config = dict(
    n_layer=12,
    d_model=320,
    d_expert=288,
    d_shared_expert=0,
    routed_scale=2.83,
    balance_loss=0.00507,
    lr_router=0.00166,
    vocab_size=8192,
    norm_eps=1e-06,
    tie_embeddings=False,
    optimizer='adamw',
    lr=0.000893,
    beta2=0.98,
    train_tokens=297600000,
    steps=6467,
)
Below are experts of layer 3 (counted from 0) of a mixture-of-experts language model. Rows are named router (the router's row for the expert), up (a neuron's input weights, with its number), down (a neuron's output weights, with its number) and show model dimensions 160-319. Each number is 128 + 24 x the weight over its row's rms, rounded and kept within 0 to 255. Numbers have three digits each.
Before each expert's rows: "gets" lists some tokens that make up at least twice as much of what it gets as of all text. This comes from a sample of Wikipedia text that the model never trained on. Tokens count by the router's weight.

# expert 7
gets: " of", " in", "ing", " for", "\"", " ="
router:133128127118121128129132121123131057126127134137120129122120130126132131138119124127114124129128131125125183064126061117118122120136062138128130137130136124127131116128137197116127054083138127134129197118136138132120144128121129131128128125191117124124132125130117123132127128125125129122128115129130198202143126128127200127141125131135198129126121129129127127137123059132127124118126133132117133128123117121138064131135126132130146132133120113134128193126131133123130128122138119
up0:174135115112116159110118181164139140077138147145128155091145148100132085164137128095111126122139137117110140130133145054141120150118131171157138118128127152159118153141106127122124133128104085138086142103158120138126107148115139131141119123120107131101102146157133164155115105144170143107110153148125159134112084178105124127168103105115126166073078105151125142138137133111145130132107133111108164059166093101092133095148160085147096101173131124127129138140136100087138170163123100
down0:129145135101083164156141096153112144127121128112098154101103144115129162064130124121120102138045145151104129126129111142085119139138171151148117139149107115123158140106125153126098181122104122129121166128112102119094126149130129136108096097155113142124149109143119143106118110100128139117132140136074136135106109132140149109106157122126156117103149161114111159106124174117124149116130118178138091095160092150119130102134106136099173115109098168114043137143087134142121072125101123
up1:135113166133118118119118139071114122120114127179142099127130156122136146129103164121110122111126140057089123176099164192111189092157119148127140126164128114117096111095121145127097143117131163104065123114140103091105152130077133090123112073159144110123118143144179105118154117113144121155105126119148116130095117158080134139126157127111146136105144131117130086108107136109117138133140096162108144189098126164140155159129123114166107122146106120113150103142120120156124100117170148
down1:074132122120144162116145079109164143117078169124132139120126122161148122143123153146140117112104113100126111121133140099150134086115105107132155084109153112130140114146149108109078130112136123115132109156145143123172115127083116158163127142103154180120108111128123108147126112084154148143180154154143175139110115098139122152106099167179133116124120144128123153125152109164098165140078106130146133126152162166141164137075114112134100078196087148115127145154140147071144091089114148
up2:158119141102097123149095176140111126134107155166137084133127151113079111121154064067142191109117092122141136151130112074110108178127121078138124152093168154138098114169162115145105141139102125122145137112100183137159144128166165138116132134123100158148138076104138150123156122131141149101095103107111125143143158113117124119165148129134147138117151181137140162065127129126087138094170163103141108113128117118115123094147107157149150138169150139117136131098123184113156131158161131
down2:130117096119158091103162139120143127107127123139141110101121103132160098130105163113149119111138143101102143100132119115158130153163130168141121135113092107152115114108150119159096134149116113117122108110165079129130154096120127141120099183139146180156115095112169114160125143107128105148128132124153101139106150159171145061141144141072121117126110114117128139101134110118149149081081113100130115107107161114164154141122148138109062159166134150109153124141118132105153125154147155
up3:155115137131087161132109110185148152112153142118093132098118122109105067100096152132126103120127126111133123148150140132147097149109142156175146105093109089099105114150176111157137115124125148093138129173114084079134099114162132149132136141122136161138134147102169144069125102151146142093127142155128126136167091156101125147165155115102109143067115132119086104126089144125125119136149105107088100124150114116093132090138118156157147144146119154146110135101115119135171143118121149
down3:181136103146167090128118114135119122135108135102128138099112140116114121101145120128136116120091156147093170104140169141134098139112169157137100096111173109118111118112138094113126105150125124113139106111111099126112088159147123146111073113112127108174111144128103130123124096133113107096142119113105211134149113136133111126099158161132152126159132165078178111114084129121089071119132107156141135122180115129122162153155072120131136120119104134146093145172149122151122143135116116
up4:159091130105149093123159123151150142113106116139151155096126114104193097146165116103128141148166135143151129129132155140139135091129139124118167111128123122137128120122125131104160130114118109170206108121113138167134126122086101150136041171116104129136084112133135143131103152118126089131149110181141139133130132131184146098151112187132134120139083155141124130129131142129040101188138130142128064116126070097113135103145127112149154113129116149093115131083144121109165127108072122
down4:169148164143130155133138104108097159109127139133130137172122161142155151134130136152153169131115143141079140139132141092132120165109142137149135094097125142162080145113173088138154117137105130104135122113092092123141123117160107130102120159111140125180125101103143133133083126129103090110140155142108081113142117087146158120114148115090154140157129127155086125141084099113121107100132153108149108140127125123158157138083135103094102181121153152099138126119113153103095163138174140
up5:123116126130152083165129120135126133105118128130121149163143118124150097105153137121142147127124105125149139126113128075151132109114102108102137100152151108109107134133113131143131116124114086133166138121100120126158149105123137130142077181131133133146114104170125148157144154109181107133142096142114129131119132112140140127157130166130117121116089140146142139154144138176061129118109142121117098156103101145145163102116112119136112111133129154125096157112148165143147095173119182
down5:147110171139143151184157126127149147096109137100123128129126135126135144152115152132132165147146139143141117134083109111147129126133125144111127126102114146167119139157148109137148143127128121126131085103115146109087133131135160105115123152169124149161170167085119082132133100145137125102147098137106089095139110095157148103130109119127165157113132156127095119126095117125164078157143108177150086163126150150123140117129112140148093132160167122129132123106155150046155182117152134

# expert 2
gets: ".", " his", " a", " \"", " as", " after"
router:124124133126124128130132129126130058121127125136131132118124135121150134129119124126129136131134126123119183062122061125118128127131062144130133130121130129132123123123136197134120056082142119131129197117133137135125131125120130130126122130191121129130124132137126137144128124126123125111131122132128199202120125124131203137134125131132197130129132126121125126141123061114117125124135125135130126112121130132132066128136128123132138133140129117135124194129133133123124120127124128
up0:136128165143060123135128147131127139178132108190092082090126089096126168125150077117118122085107086121117106146109137107127119128121131102112131152106181146138111102173128145150111105124141157114126164126157110133139134101114178116115114134129141144101051121132115141134141162108110168092114117167119139104127062141105137118131128109139109101100174135084125134132106126120154137120141150113129093126141114126111135155128149149126199145115125145138125117174174128117127123139178130
down0:144096121122160192133112107131145116157078171129124123132117182122154127128116133105141114118121114131133120119055120130126136163118120128152144148147112182109090107088118136112124166088130102169142135155116094100123138123119117140110113143147176094148144099147148096105119073111143169125111093106108116096110136144116095162093108128116106153148140094076126176148138093129173137134160154166123132104125141145104111086133112125145116135156147165159132083149182116147121071109093135
up1:112128086155100094103139183127140117113137177122065170144110114147143147167087080084138108101135113133131146136134117080148112123117112134124136152117136136144129121114122148167147121108141105144145109185121129148148133087104088138138104109140074137131141133119124164129098123175135134131146093135069160111149145122166136112152077120173144095166127114108148139123130129149108111174089088150111114164136126109097131102154110097113145113137107106109168141104104161139142137088103136
down1:098158180072097122123134142106090169073134152106097154112144090161112171121125163147103112176131087141113127099116115080170155160124113119124095141136152118147118150117116140134094102100112121156125109148164132122097101126138098146132140137129116142119137159117092167098130144129115125099130130132113155123108119166141135138138113149136152105142090164112151164143146139125109121142108108138148150129104099190134107106129089143122154155120145132120114101124134165159146168055115103
up2:145135098094151060095136163127163110080173194158158103173129126075143132139129125068128129118090131112151109148161129157137124104105127153125124141137114171114129146100132139136163124141127132105083112116117173149094167141127096097161143118123131152113148098089130130102127135165130093163099101150075119124130132121109148106153103084124134140120150117140159143054145143150103117137085148169178156107131147110120144103165087114123094096101109128123129109130098124109132129127123140
down2:099124149110077113107127121150132138142134090138096109105113128136114144125147123127129106135107109113151136127129115124098165161119140126111200117155175117121070188098152108136143130090141109173122087094124145140113137120165156152204122156120150127140129139160129117135105170094122125115135062131097146136145091143144127141145077143127107156130117155096137095152167168152106119143121104136135127084154083125101121086127133155114102150125124135117101126132117103137161150100182133
up3:069137108125162144161136108142122112123126147114153128171173139157106165125136103083097142150128121148074127100157145120115128123090131120146163160135128095109122130149150124088113132172147177094142099120119149134138127111082108115157177119134144163152122080102123154104125173163149109147136086109116162131092132163139140127147116142148114161067129090131157102103135148150103154134095143192126135097134140125150125096103129145125070119125135164112156137064129104123144107116108142
down3:152119092102085133123140085104153143139113085116140114133124164098072133126123149128108130113145128094131160123137101167105151143137138100119127113164157107118124156116163128155111149122091146132111135121132117139146096124130141134137137138142143183112096158143086132153123137121149174123130120146130131122104113102145121123148101179151184111121131108121180157121150151085106141162129103186083136124157139108146084155161085129129104107134132114086073134124152147129133090140137130
up4:128118131068097122116128135091111150154121110161129093123111077132128120127147168130123165114076105160145128144136117114142138151099125139152129132078147142158125149111076130141171135125122114136079135078120088144129114120126112076083182115132132130133130112122112122108166123130144128157123124168101123118137142094155135106120127089135129096155170081137122148136146162124114097149140112128171138141196099128130099129144074180170163120124128141179120124102143101097129145100146135
down4:105145113143131117154171157153139152158157134148114105112112157135121111124088070142117109125161129130127122108088108082145129178082101123084176139140122121122083139124133106118111162076195106151110124132151097150150139123105142135124123112102128109149141111132170113107125101076149145139141074097122117117129143143110166148130077116121124132129104089126113123104141102152129110132108108138143098091134143119109141151128135119128143131109125098168156139094125116130140150147152149
up5:145107082135131122137094079128107133085110137097156109147154130161121062155133115103094138117132119128148112125124136117135141130119134093080130152131119123097136121113117129134167121123126188123082096112119114066125148111117142105160139122125137097145157079106121105128147131132137114121073150127102124137169189116132118080108119135143117074128127133103140135105146136118105100107155139155132094161143140121116114161125114164136122125059117130159146104133128145082086165096107121
down5:110157105135145133140104098148149127111159114130151131139132177155130147135104115126120121115125130114146109171157157134137121181130090126078119130185123146126104124135144112140103124132128098140128127120154132138158125111118148136116113127114132141084118128122164113153111174081150148086130156149097124134100135096119153109130150106150120142128128118121146174084155150146096172142108152105111124100114128094140136124155096161127123089101142130146122126074117141110138154169109164

# expert 3
gets: " the", "\n\n", " The", " a", " he", " to"
router:131133142118128122129125119125129058122126129130131133119121127124136135133121116120125131130123137119115184062127060120122137132126062138128134131121136123126122124119130197123120056089137127131122197124130133127130139122127133134123117131191125125135132127132127134136121122124114131124124121130129198201124130136135204133136133129128200126128126129116126131139124060126125127119132128132129131123121127136135063129136123129134139137128126123135122193131137132128133119123128133
up0:120138102162144089129094119128123122158102145111143075157122172177134139131159144149134147134075155123120104087153108124119129121115128131195157153136155109128125122151078114093167110120120136140134128162110111170134135140100098150106098099128106078103106112139158098097146126141097179122118108075148104116125129130094134107087141091130118131156115129111126110117122129141145131102107104090124116152118164088126128082130125126122062158129124122141089114148110154149095119133128105
down0:115110129062114101122118098133072132104124197139134100118103119130155145114100100140144169130152115139136155118126114136069160076146155120197146041111124154130131120127108119165131124124115125120126126141106142114144088141099097121144138115104115081135124104115129116142079112157118144142119135144145118142112133139124127132106130108104097177127132156167108138116137149102114124170149080108122115111119129168121107102078120134104113087138101142130137130137105117127127095157141097
up1:179156156112150130118148119162090141146153125104064060127125126129147099115148154140088127146102148151091128134130113073126133102127123141079097139145150110119121090156214112109150121134116179144134113144091160159085091177140141130131155160141146143159131133079113127114168115137126126121148128128166108129084122173119132163106099105120121147141110145145124144123129126125142131124073149117114137142123118109144134113145140124121117029126157121108102127125159113126106103138138158
down1:158101104124128153104157089109139128080117124155102113133083073143121116099106166133130127128144136131147086125134156103187143123112143149155175078098120142151118132110103112147128106152139113134154077129109150142121130158111176090150137102115123138148140134087105094140093166135121127087070123120137132131120172149156096099167125141127095153110096117171120110126121137117109137099115125167144158153141156136070075126127140141086133116096116139117121136142114214101127121105171166
up2:114128120155168127171123136100105102111116145113139150120131138129122152122145120203132149187065109114159132133120128155141120092129125085177076143104121124127138127096135148129112115132138084094169112137148124117182176135110147095079139129109130127125085150107123102157156157114112086127179087078088113095072165132099108158151140101064128139142132080132150139145150148149119118118101146125079144122095094123119109119136137174152116098133132138133122158110115117140094109116136134
down2:156122103131114151093112117152118124155153133131101122145121131096112096119150119141148127103135139079118178148104118100122134090109150101147123101152092147146154179126137135141125133149133123123181161143161182089114138114111139098107132125131092108139090115117111123110120127135151148187112129154133111134144120105143162092124183120099134111165110092135112079117101116146133126135091105140176160154127090098110075113077152127148109125163168110154142113119112140123156135135148150
up3:163121094100144130107156139115201140101075130080114113170134120125151128126141162170133124112145108067138148152137134104132136162156094156118107136134124133092108098138144098095145131140151099154124135073124124136129129104154143190135104143113190129135104106094142116105132136123147120112101180135116134136179171117141120135139145118110134089154156129159130166149098114181119075146078151138138133140137166127149128084117171134109082115112128098149085130118081109101118133106142119
down3:082145120150105171177138162129129147111103135137148088073129123127109126164118114119128123125153108139090071143145126081087130138057117136093087133134173114113104121134080138134064148119137140181104127120112100139127143124146092149130120122116125102135171129123171149107115144137170097081174171106121163125110174142089132125097129128145146099127115148146146130095113134169102143109144130121116129111147121147120100094085094149119170138096090134138107125084080123167077143118095133
up4:141106100174091065110167120218132109135156142075142161123119138159099127115120097106139125135129130123154122103140143129130143122131106078132136153146113094118083147096130099125122130147130125116109118155107111108122160145123067155121072094117073128120125112141112123113110081148128096111116113122085137132108085131164138117140111119151099111118092105104143147128115129115183128149146134139134147111133146136080115100109114147164150104126157161154098120095148062115072157134156108
down4:135130118097114127130152111161094130155117134136137088134134097149136144137092128163172133120181142131109154134137181143115132103122152143120129152094136136113105143063128090146132157113145133137106157104123129124127123110093159103142135103112109119121112123088099126146126086092140144148176134114134127172114080154089108147142076131139094128097143148140105126125139134155092174111157148123128113138136145130132120141171121140126118125143118133098156124156166121171161093127126121
up5:128116119131186102109142137146162121125132133152165097087166138136160073121114127139168140146127137076102141138140133105155141116131116122174140162106106132102090127146107112130144122139155155139130139150149081142116120118092135098142132139131173151131147102111122102155133132142098161127126146123157135095110109139101127102161113138082142153175107146149141128101094155116103128087087132122109111128114125177136113108157134116128159106134186129149102141169132124100118093173152116
down5:153114183144117197133152121144113158093151117114123133178147121160105133122122094142146082127115158138114098113164097125151113142148115148132096095154115134139161122106163139166151119119107132172135099140120127155093143126132137135128111100159126158135115134111138130168121158115132112132122135135150064110141083103132185128150122122136114120100119109122128108058107134155111099163132150093093155110145134122096092156106148132153123113106124130135070125105109149152129150098070129

# expert 0
gets: " |", "\n", ")", "  ", " (", " and"
router:126126132114130132129126125120126057130132129132131126118123128121130133129117130121119136126128128122130184064140060120118126114131061137126139126128139126128130113120130198128132056083131126134131197113138130137130145133118127131136126128192130115129132131130129120130137137123125127121130129135115199200137123127139203126128128129127200128125125119124129134137128060128133125120124133133116143124120120132133063134129130130126132130133121127132126193126126125124127128119139126
up0:158157133094131117119116141163100126121112097124025175125133122073145158116122109116148105166138098125107118122143106154132074144135141126122091176130160069100120138095123113101056123115083129112141129135121171136119098127136094148127175155136091139123133118142103154149121112173152182155132123143124133104094131147152116107117110129121121090122110107149113095136123122065156108141153163100136085121113081074136145137133122108083140138164107125125159131104147121120122123081125152
down0:113095117093134141115097126103136133108137117146110111163158140150156098096144092130173152136126159106126113056130180169156137147067132083101084092200154125142135146137133121165151092125147187143094136122094100105149126107169094138103088125102151150129150146129112096157150118085110116108122134125137129099111129118133156116144140157134140092123146121107133195122145130138148095128138154122089128100126129163078173116147130117145105114116129100140104087119116112105114087110153116
up1:126101135155150125121137131110126140146150133142091104083097134119132127132114107136149137133168145123146121158092132168111120114111153101121132148127135109146100111135125149130155149145061124131135157124120098124139063143158138170105142110132128127153069127110141102133075131115146149103147163130106132150161141146103109105125165114150133134148072135176135127143172121116169117095114128100120164157118103195130128148145130095098133130138114141075139135149107120101143175143144183
down1:081135112104130110114145170175110171109129127144118126156137113118125101154098157145138135138169134149131128093138087127143115153096134115173081127094126125156138138141136140122118128119158135139159108139165087122163123112110116127088123099113139123144102116119114126151135121137167168170141115139129136153131097130095093125133133154158118125095117102103141153143129148153157116106185143137154138075106156118101160109178180124123138129151126138135137099135099125141151103141126104
up2:166113115107151126149129148088171134107105142140129085106107077144140152157155087128145101153097173139157152130124122181101161121134139124149179133137135136124126085120107133101152155109105127122072128111138116109157183097099153094142133157114113124162158150173152146089106186114169121132110139159098111124128098170124120128124119104143141151148153163160120102122172118139160103109164103130133158151140134092123112091122158193126121105144122163094121142131179102123125108143111116
down2:132136117147137134157122134150109067151063159168156155112170086087140158138145117102109150139114166167137124171124135105128114123108124112119097103128172111146146101146057129122156067161126138126103134112136150124108131146160127131104168143100135154133131123120131131159137123139119127126135090120137161112108116156083093120094113127137148152136114114106110126130153139107095127129133126075106157142116129122108107183153202158099141138135132135126166142129142125105143156109092145
up3:130131135142141106112107101143191109118131142102095148127162118115086132155130178146141144120146088109133133156103147085126089141121128136140118134126093108103087105128186118120121118129119120150156121132123113160093115147077130136115132171132132121165068146113147090152148133111088122154167126142096128128125131105133117106100202096148146181142120100082143154147120123148100128104094116142110148152116120119128140134090166134128139169140133143104143134118157135164117136136138141
down3:144125145131175070132091114093120152122090158123105153135116163112134133118101146145140148146147162175099146075123136125135111132152110137141107144124095112166112190136196113105116092126117135137187136107159093153116136125114119081125142076135142122126114109172130153121136133110127153120128155076149140161169140139129147146120141158134113111165106139163115191139163135101128154153100123131119127063081141132110102116170133111132124127099156106129098110140115114137113143150127120
up4:109152198135140096130133078139158123151153147117124129106099100074138156146140142071195144150077129171081148143117116162127123138103105104131132131093134125164122093123089105127137148131111109129125141112120135126086127089148149142132130165150151154182150105139113134123126176099122166092132144124086122127108126158108114117119145149142131149175131125157174128136140143163144143145118113101111088132108130097160155083140154135123135133099156150155149130088100147123129143103146147
down4:126125145095147107147108114139142152110109130119093126162133136120184148097142133136160127148154115131123154125131138119146136127132090148141127097127136107155128114124087111098113137162139138129156121082158157175149155127117104122057177143146124116128131092114111151133155114107059133155148102159119125097139101154164103137108124127112126132118093115153131209118163159140130156128111148069097104085138152144102123123140162113121123137146129141103145087122149117106138090154153098
up5:149124117156111056145138142149095144182103178171125123149138147072163075117072168167138107110139147148192115120072120150119100116117110155099114109190127121121097097082132131140133113105131123142107138138172144139083088170102062087149134137139108141073140087137179126141075110113137114133107096117108127140124130165172117153145115128137122168141112129070123092113129138134109139116168094110136091111152082138101126136159116141107109142113088116105123128152109180123114119154124081
down5:143118111133133126128150131152137136069211124110148106151125169112092091138152090119138131160135142112129105112109109131128134135123123132140111133171134117165107111130121117136126139116131094152053123088128153143122128144157128124132135135114120112090110105112118103129127089110145167131115169137113147163138131134114100068163149126145100104113163110111188133156141150138104102101113160132149137146141123184120081105159125141125164096098133117151135118128131100154143151172158140

# expert 1
gets: ",", "-", " |", " 0", " 1", "s"
router:130119128132126116124122127120125059132138120142128125126119140124135138133114112121124122127124123123122183064121060112122131122131061135125123129129137127129120120130133197131117057082133126138142197117136134134135129132123137120124125132190115126124123124130127126143126125126125114120120125131128198202125131120137203120137129130128201120129127134128125125138128062120123125116126132138123135126125126124130065127129127120127136134142116115128125192118137126122130123128129119
up0:116171137135079135083080100119168125140149162118175067123114120126154135122085153111110161137129125167133134156140136130110132134103140130151129154098119143104134104180121122125123133110083126107094142127127125124181114145159112138124114145121106132078128136135115110141178102122116181102140129122088134132094116114113128119140127125125109113126125062114176173102089118137163167132122115107123108178130150111115145121129102121125164171131145152118098129110139120125094189135163143
down0:166102091123099153141129128119102121147157172155146112116138101147113141109148117139088089172161125109117161144130105130164101128095092110132186114116144129110138124166157134167152170108105137143174069167149146116091144110135104184109155129150087141115133121157129140078145118169120129161110101112150123096083140159104141078136099113110154132153161154144118114119169138146108138152144126176115155158101086172152175126151149178131083107122126098124190116146107112124125111180091158
up1:119145102130093171114155101150125162097110127137146093117150099150141096116128123152136106094150147144109103130144147152142110105100125126137155164124153114157164106140162121131124133128121138166109129117092125129111127151138098130150118124137107126087172150095116123128139138128104109115144133116087113134119132127135136113154103098116128149132137110151135204116120112152131123161132133115102113137098129106104121162182153119106177150120132147109154127124116123088112120143110180
down1:124104138127123138159152163181111117166154137110145112135166096122117110115117135151142092139128143128113128154153089156103083125139105106133105143137104135141155173123225127151142108125134179144143076209110105144128140070122107159126132118141137162143109075121119113149113133129119129148114173134146092131137097143142169116166112140123192122131107100145144116119136176133118141137146153107153161149101074114100126125163139101127152110110126142093160118137116183128140109130104153
up2:135136095108139157103133112132147131153094074076122147147093110098133120139135134116125134161153107120140138123082105144133132135133121112144145126139114122152143121097154133123143141143082106118103140150135163156118160113119110144144110133137112105206146135138117129136153149089129105163142102082076091116135160161136121114100123084137141123187152172147142142165115130151121151184150133174092185135156116072148128123105139137138149085115136152150171135105127128135098060107108122
down2:152111126153143134148108122166093162100186130116126162098126116129122141131154117138148106083117105150107079118203171096102143167137134148176079081152098144127166170154118139086116135100126158126148114126135115170102125107165155143132132138129149161140134125151117089130137143144154114117141168165126110106124152128094147127123109114112124127098115121137159107126114125113126141106120125144132084128143152137123123172153143102110149171143073141112135093132165146130155154138146122
up3:118156112105149170123110142132156133152155100150177129131116080158119142090146143106111144138127155138136124142125114159168176155104119160135122119100072123119172130137124136143160119112129126133079127122113123188141139109126131114165127134131118081109122146104145133114158093113108100152131097105134103128118139114104122143141125125146126130106133097138146146133079142152087144112099141111102090122132179121140128134150154138166073082118112134110140147111125075123119110100188109
down3:163122134097105125174139156139085122171150112149127108198168116168181169134113138122111102142120102118138126122142107150094119148148116142145133096094071118097152152157118126153138139112127131118104110143099126148121104122155113154157193157126167138136110120164114156096144132120069136140157132165106096132203119173095125129122140155119113157121133079100091122127152174139126106106114131111154129091102120157166132161109134152128119110131092138136141113119114177128101160141120144
up4:123163122121157134145098115151135156121145138125120146109092064120130122137146134122153176065166086131114136151127134122127107124143135125124091154108099115090127140146139151071138148138059148116123142077145091152100155112141089141141150130121114140130118134170142128087122098121095151101147165116134155128081137133135139154122161164151137128155141118137133130130159122155114148108110123087102128163120168156119123139130167138161098144122143118113083104170156108116131128166133119
down4:124114099117077147150142115125107109169116136133138106108132170132104164114104073139094126111127118153111135166116114142130142137092122119056137085153136133068119142153147113144165089116151112146097084132172156125105066114148166167091140124153097155087143134135083105055151135147168124140150084114148129135112137130108134123123108157103131164139101172170127140118100125148149113126137107119153145112084048143111139125128119152127142105116167100121140100156079140184139125164103142
up5:092133143143126126098115157128137133130149168147145137127153157108144146131115154123128119159143131051112123150087131079112100129137147107133129158083110143071142094119126109117180143127157067123174130099154150124155148142150123085114114152124143119114108172153085121141066095128104137114149147189142115140123125120120129136127133079123143111159134120146167150116118129124142110100139106137122117146134151120154127111141119120123138132132138110163158099131118129126129101125102123
down5:120097134178114149109146118112108134084159111123107189127138167140133182113155123131144153131132158129120103141098113131087113143125109180119128135132133100148113110134129144109139118108129066107139111114146124140115142146140102110139140129139125128147133113146193134098134126124118120152139097128126183090145156115157121096115094097082109127074100171131155070153139132131138094124132119147130121125139156115071125134143083139123144120147125113143155138110169133155153140115156173

# expert 4
gets: "s", "'", "=", " and", "a", "d"
router:139126127119121124131118121129126057128132134131130132119120133124140132137118119122124124134121134120117185067125059114122136126134063125124135131129133122126128122128136196115117056089136131133124199125130138131129141124127131132126120128190119131125130127126121132138123122129128126122125123129133198202135133131131207132130122136116202129131125128123128130140130061126120128122136125130129133126128131130132066127137128129136140136123123123133130193118127137117124117130119133
up0:160123132115174130090152109110147139135120097147133101150189117116124089089117173104119085078160095144140139105148126144147116097126137080147163134085117141134084138115138138082134123104129114125104135101129130102123102119108103078122141096144099101081159164154106150103139093132081140117121102108174127094156095185158122116111119119137109132134074124167147145108117122184137157206125125122132114105099138126206117125141141118120110108106140087125106131128091137137107147097148125
down0:132138148119156093154135113114172144087114090155133179126143135068155135106139096107145117168111112161117135106166138121143129141155105106161177112138157151123140104133140116147140152155151121150129167147077123135117117129116115124108075107097122117176158124131108111113119110118100152091103140112076164117174161150106117101112114108127130102145113154167121142131169089138178117176080152111135164102143112160153164105127127152115125136164117149121130129151071143106127152151109127
up1:155127095141106141146147142106101111109145141096098144079113112118125138129138134103148152105111087097145115142112133126100151167139128132150129107157122137071155159108123116142142123124107170146081094157168099157126120118158140062124149089116201142106145130129109132119123106149149135135092195126124121123103096106168128099108135124183118112106127148129120128169167123093149144158098164072110129138126122165096135093127128113121120109122160133137117127163154152100122123158147159
down1:121144118120077131098146161133131146114099166120114107134118141160129148123111139121111082098082140081143117101159123146138147124131073131148134127138138144116104130090165133132136085112128165149178074164119132156111126128145137143176123140128144130173138142138113125119153134140147128101106132149120149074150123100161093140094160129109124166144182162087097139095098116158097145111100124090170132137131126133148110162115133133123123146101182159118100159156154127143169139118168136
up2:133076149144085124126138157098112131128126116128106118091119148158137110167118118114131098125144105154075111115126149143136145122157126128133105098133116155122129149121140110061166110147119158093180127109161130137113148153128099113151139117108115124157141105153117115158146137090106178164116147137121088118148125125087139061118119098176137143158133136145184089116135149147136128098102128092131178137105132110073125141137105144113125131150120160075124126122121140139137147133140107
down2:127130129111160151118183139113143142107133128107143120102140127111135148127101111095131129146122081131149137099114123073143152165140100122174094138094063145104127116075176119139157100117110129151117089142137147158105113149146116112089110121154145131142134149078120113150106122123097104163115105099125136165114112158162152172099100114112193148144108138156163120143129135122106066147117137100188144153131155164094131144125128169135052140146113109109130148138149124187128146144135158
up3:123145080084162096108120119095159127101118076117095089136141099103124069135126148085115112127154105122185126142108138089110131088106100096136124102133103116153145126097152168155123137112072112136119145105134123146136143143127106072114185141133148121116152160109117126135132089121151128118088107145131138125162112164148129179105115123108130108145112132171124141165104125142182138185106096184116119090095101124137140175122116170104126143132103124124126111133134131156096141087131118
down3:103122111103112058167109131145149133132155087105128140123147115108097101103169124124149161122151115097098126128112142132144149149138118101139159154115124163109138138133122102159125162164135166137113187113095105127138090174107122128123116098126134135131125129129107138149125092083095108080149126121142143131140166097122149131135112143090129148153111143122108147111174153147123127109121142160115138089090132125155171139160110106078156144189110103099107083123112122157106169130167116
up4:141122165116117136127110133158141124126131080138170100167095127153126145162132102078142143161117118108118123155129135152141123120151147122108126109123123173117152116174121118083174117140158096109141127113102159117132122096134087138181079148139138110182121105127127064146170087122125111147128107120113114128147183110095144129112162101118149104122121149102124144131136135099159104144177155114138135097124093148111122090147113183134133115142142147126140118129102102139091122091148110
down4:113092135148116144089123083127180115107130143121151077084102125131133116125104122135095190157104112129142130152136151127094160132147127146138146107119116134148129105169141133125114118117106126126122107148160157115106139149137100113131143113149118129114109143075146113103077131121147115212125128167136134150165097161121118117165139107129127099156116148091146134120095157139096126171156072112121131144111097121150142095089119092108100081109109125153138118112128135155110091145131132
up5:132159126075130112144115155123135136112103152097069121146110105169052105124133180086114136134140140130071105138129113107095153082139125100149170115134158105119098113121123106133146147116129118139146134161142115096156180122145157131141120123141115105111184093129157124093084155118139188131114168140080125126162093107161135090135122154100113116078142152096140130118140134103114134105154120123119144151130110165103125138124149107141152107129098173094108135127145111124153183135131111
down5:124121158132142095112138155106112159185139158134133126129171149088127121129145160120125147125173128121074157164080115095068096136129125140147093137115117130132134094122096133127145129164135142137134151070114125106140128094113136119122146130112136109106099099147093120165155096141085128103136139092149111122085133088192144191126143164107095135167123147158111088134129161153138162097152146117144123128128135115155116125143133109132146191162171099103120146165134093072106102131128100